config.toml
hidden_act = "squared_relu"
moe_layers = [1, 2, 3, 4, 5, 6, 7, 8, 9]
normalize_top_k = false
balance_loss = 0.0131
num_attention_heads = 4
num_key_value_heads = 4
norm_place = "pre"
extras = ["capped logits"]
init = "uniform"
init_std_up = 0.0291
beta2 = 0.95
weight_decay = 0.058
lr_head = 0.00703
warmup_steps = 127
Below are experts of layer 5 (counted from 0) of a mixture-of-experts language model. Rows are named router (the router's row for the expert), up (a neuron's input weights, with its number), down (a neuron's output weights, with its number) and show model dimensions 128-191. Each number is 500 + 50 x the weight over its row's rms, rounded and kept within 0 to 999. Numbers have three digits each.
Before each expert's rows: a language model's description of what the expert responds to; "comes before" lists some tokens at least twice as common just after its tokens as in all text. This comes from a sample of Wikipedia text that the model never trained on. Tokens count by the router's weight.

# expert 53
What it handles: Infobox lines and coordinates
comes before: "-", "|", "′", "°", "″N", "°N"
router:552523471527556508485580466482574396464450460438529446523509427514550475516572420465444481564458527429509424515437511513527508446540588567470550426529448549604531525424517426462541452550540571
up0:444433502508584545491475500468557527559516499475569572529459431457435413463501483513528463588578453511452562524469523452540439498411512497516502522485551507461524577469513487542530449467527506
down0:530491469504388497526466433540633539540510508487467572464487441489463552455428445530464492559616522503525484516485586489521551563463515491489438457548513496438502541440512490509573472535482464
up1:517526509469528464514500448579488427485564442513501506501459540555514570454487576529628565447495476462440481497565395428564552561511535464424582616477555571513515472538454508450537510489487396
down1:473437482473566483531476472455557577521492523444547497470552445518492529452478602485560461439654451468501436522472507488454471454428481539468425480413445521477525508459438425464507509499586478

# expert 39
What it handles: Time words and clause commas
comes before: " the", " he", " she", " it", " and", " they"
router:436519426543475476489485471445464576587485460563455505484611441457502549468428511480458544522541463488508525569604530467525530419463448455545510582408525603537561516434414534463458464454464500
up0:510476532534456553446482567515423497541462413528517474533480471492490484368458475534479461565547484493460461508504514521469512516478501586520527388464426436481508512461475511555522597384561431
down0:568426470451521478587442480539556526453427622466532468503453495478512417551579539422485450437501410485509514549427457428525436455495552485447475514543418541477492570465395416509507573492490482
up1:419459492514492496449451416573392544428474556563533563580489472516467526497558417521423570536377476527521536545515516439546444544495546544494583519561470551599534477580539555492469454468532478
down1:563525488523428443548596495545528490528423514466423498492536459486466585534464422503464560493545594459519510513503490519501590560435504448523438450482512578583518497492489596509420530503501595

# expert 60
What it handles: Prepositions after verbs
comes before: " the", " a", " his", " their", " its", " an"
router:420589449579459492477488520432402538439568556479523538622441493479470561491464564507455475577516515439465569478489414424544527461437453449624529554586537523467517418514465524455549582490486430
up0:454514486592556500483528537452528475515545436532496453518588528487516524552465466473557521548466554488499411514487501516489455547518520453545545541494513599446529516546532504517509425504545626
down0:401435491485486537586402508512477573535552475626559442481580464531521513486454488518484492562547515514561544456526517475512492505488472484506404576572468434486558489523545547519546463622514545
up1:495567503535381450502491548481457469583451446560477505429537498497493553431443444501542478413515522518498538510449469445538437504462550523384537434509513404525520511514492664536549505486547465
down1:450590420417544522491540436547466528435578506496594518481434530495498558551567476461455501486488512527555464499474455522450523506530479416578514477471560578457480586431576454450504557500508527

# expert 24
What it handles: Prepositions after phrases
comes before: " the", " a", " his", " their", " its", " least"
router:476617492545459452488455535436450518572489549496459543548392503511460545603461543549521520545543449544469480497445389499512477462444432538646426486517543512447492504537487602455460465498402499
up3:431512468503473544493475358494410458492566569438476556546395570461497475519467462586514493503485435508457520475452540480412478543563489606513444521493482531436474505445522483602509577607498482
down3:524510492579492442469540591603532485506528483573478468582433500466571465510541535449564578500515549597436491556557459474542544502463523434588497478529541581496513532573429538490475478465418465
up4:382510409492489518514555524491478512435568463489557605485532483484481494473493478512467522553491527442448421575584478519399406479448557426624522533369481577554575554542587513547457463511512425
down4:478544463491493511469456566520455464470472537409402570561550452594553499518470539485495555556480467548563494502512534498477437466489449489588457522655472513515492519484498506482479482546537464

# expert 47
What it handles: Numbers, dates, chart entries
comes before: " |", " freestyle", " –", " August", " July", " October"
router:537533602543428531531540518446409556540430426542486533510537500392559472550519413501464541555572470528485568471468457485489501416551413463466568533510525563504433485442543522479524526417554521
up0:579547503551512524527495526533608522482439459443504538468502455369480474530592395492440497469585503470599382583429551434558530588495453496457502447491586549547534464495477530555571530495524537
down0:508457448452576599504489422499542448485514491471447521511584368541490596517489454473500464549436475416526574538546560500462480494532533471388510522415490560443616417466499482458546462519543420
up1:581587553454502518584517492525505514486517465529560531508552437494516448513452459542434537540518500438522492493403441475557385471457514513577535490488584492581566541504448497478515515504501566
down1:509566549528457429503451562504478509414471481438452494516523557479534445464498471595578482572435462385502501514483458422477505471567479523606408482543459531521486474609486540427468555470551446

# expert 30
What it handles: Table pipes and place prepositions
comes before: " the", " Soc", " Mount", " ", " Kitt", " a"
router:478609477584539537536523523524425458568444602418466414518470467529479510488554586436466501478492462517508449505452483475464509509479508444497451534613429511532416521497497520452498455460449522
up0:527548564531441423522499508465461520459605590445610500634520495491460461542521466535449437426485547466462497508496488503638477483534614514474475474475428503520505489505467468413495450515489547
down0:502444439464550488450384516459410452463542608497494529490429508470514480459504529412529497498397475474608575462434507447437497494533491481449448473525529515544502527524475541515352486530595499
up1:418570463498411571531557518360487495494461598540527390452464476486533445531461464477444443565525396565533519457530477431539480481470523581558485544465512457540381473489554430389517466365461517
down1:528569521478449590560515584508568494490513440446460322637514498446536455525535437487466449559507477481529604389490573503553513469489486530532483483409502459540523418470490495445427478497519474

# expert 57
What it handles: Predicate adjectives and participles
comes before: " to", " by", " in", " than", "ly", " for"
router:468543447477479439534528568520576551443572584573517493513423517487451451523531537576524499541591551516415555419559487522510554551423518480489442490432494502467490501566460519496449397573484498
up0:450477421441447551449468528521538448417483527523483548530534400523485576545567558578502484485444443474480526449447485471509558524496545454556504403512591535371510404487477528432475502534524466
down0:468470561485512515515505517472410465569493536559541465563418600463513513625532417490474473532445536396491513541534490466567520502557448573490566489510546523517545451541542375594503458458608500
up1:516538485500470500595529458524540508513531478422434551476421485464479487464493493486499442470458572491526488420487534499487536572494613496463506511567427475402403423506494432435535429595465520
down1:527405486572456527514536428604448512500472446503509477449628531460603530524499515537537550452511400481536539614531452551505456506410539448505474460456572525539502523500517514545570656421489537

# expert 50
What it handles: Commas in names and lists
comes before: " and", " which", " but", " who", " a", " including"
router:442481575431467502577383544466497517474533470377450502533578460496462604505465566450544601452503435460545473548466500545447457469551509445533601552554529564476518502472432563458464559403498626
up0:552531519527460499404426504416504512469542463501432548522472486573436600471445548439565386528481468475326488511521546526478508471538485484516443456420461471482480567494552604462454525463518439
down0:470533473484553489605547584511454566420518537518467502585470578515554549544426437585490519507413458481531427528435524527611475442489529438395480479485544544600624488462457502490550507471492527
up1:474522502505441551473494611540553510534601545541592488564495409516425516522498562412414479514582476486514446449636451528492537541448487524494494466509584431504582408445556499557467459539434535
down1:473546533464493487515471564429541487412524570432470525529535438496513470480540576568532574412485506478430534471440542574455520509490484584537475571542427562523531587517406513465562548392500510

# expert 22
What it handles: Mixed table and list tokens
comes before: " |", " by", ")", ";", " on", " at"
router:454477461583580502540530514454613404554490491542442451481469464548517509419480528438562560432478443556523518534480480521506493549478519399411523556494532538485417493445498503431464493456482500
up0:522458474417436505481501547474460498573553518575520477549449554487440511455529524549486497551548529505455541510432479685506492447467494413601419493470486528461445442468551442449483597454506524
down0:515532496461471451585602481604501498506432470527543458534448486498519462480455408511448473515473533554502497442544486417473581480579557457408571531508529413511605506484479430486480482611426491
up1:499486413462489554540634592440500443480469549498557425521516499515543443491465470516581416461560456472484522464502572437474506464541528477372482508601533508479531443521451537460576516501559471
down1:490512576422485452557447463509428484491557438447494504478547533483562469450606436491434476583667484511548509586510532477395473513536547414491499535552534535562542509549553556613451551450561559

# expert 13
What it handles: Pronouns and head nouns
comes before: " of", " was", " is", " ==", " to", " are"
router:523410517460536497507456506521530523510496490518439565440494584539488457524435499587484514505432447537541553473559517447503499506422418551352550536390516546571561595445502488518452465552418538
up0:526435443540576432473487504424447455467474499486478549561538508556497588492406506468505505441528599516514529489576440455590539576535501495513477481442436580517443548476431500488509400529485522
down0:456490589488516480502443464592488529542478485621486577445508418616331532450428568395487494486358448584564468514437455541439536541481456506554541489419485500546565472433548461479514490511459540
up1:543517502413528416509574468542501462485583505507490434543507685554464460430408497451487475573526500529469446497590486526553510396534513578446470503507450444543524468553444565570530549542496436
down1:521438582464529548469528421524484557473656554521515482452522518461556516554505575452452523573531455465451480523575582564475446509486501465499414497540475514462568508523446494463532411472495585

# expert 17
What it handles: Proper-name head nouns
comes before: " of", ".", " and", ",", " in", "'s"
router:490411574512508452500495520549468503559445407548535478476566568398455478548453446612410563488464488567486596526533480567497441421485397465519491463505471479510498508553530568496470436511535549
up0:480608486531487543552440520526497479438489486558507492464502426580481483438457586425511526382439482460516497473580496570517444547459479492540430568498569523549508539609477569550545432384452452
down0:543464577528499543545493508587479475522417449516530511481491515468569475558497582566527476487499498619459499533462531551402509570474505549503498446445434482521453436488523430589420522499516449
up1:409456503577466528483563499337469550426495401496491493435435520544457478426453386495564568524389577475539529515488507559581562538530498460567487453556494502511495521531536459496485423505523559
down1:554521469513504545519441570440560535454533370575567449524493530500565432502538496537520515452516474391561520472448434419439559411472542564414591478454600605438512480425483557530563519419463462

# expert 56
What it handles: Closing quotes and parentheses
comes before: "\n", " |", "-", " and", " is", " (Japanese:"
router:468508498451419517529486436548560510493521453478479425431417439453598634540423406475465487399532449431524605580520535506476477418584508469479469456461440499500549477468468508501429525454557582
up0:447519571474502544519493544490486561519542468497542538564550506484449507515506579467446422455465486524543560481519405493492522496567484450552542582509516435498510426581553515484458514560579435
down0:578510562472463562482424440469440504513558533460554480489588459424535554557585437507528478448469526408510468572471522479483489456539505493446509518568555518373601493417490555499370550469451527
up1:475559527553398488399544518566455492523515546576495530509484567482554470537515446388482485566483438427508459527556472428492570494491509426442518538496443521552379461451547488415487432527525506
down1:620544514548491510532536544562454496530454530465538511428496563518544478542521422558490455435363497469485516431505535426525542569540416508486466502453474554570444427510645518478565519465482510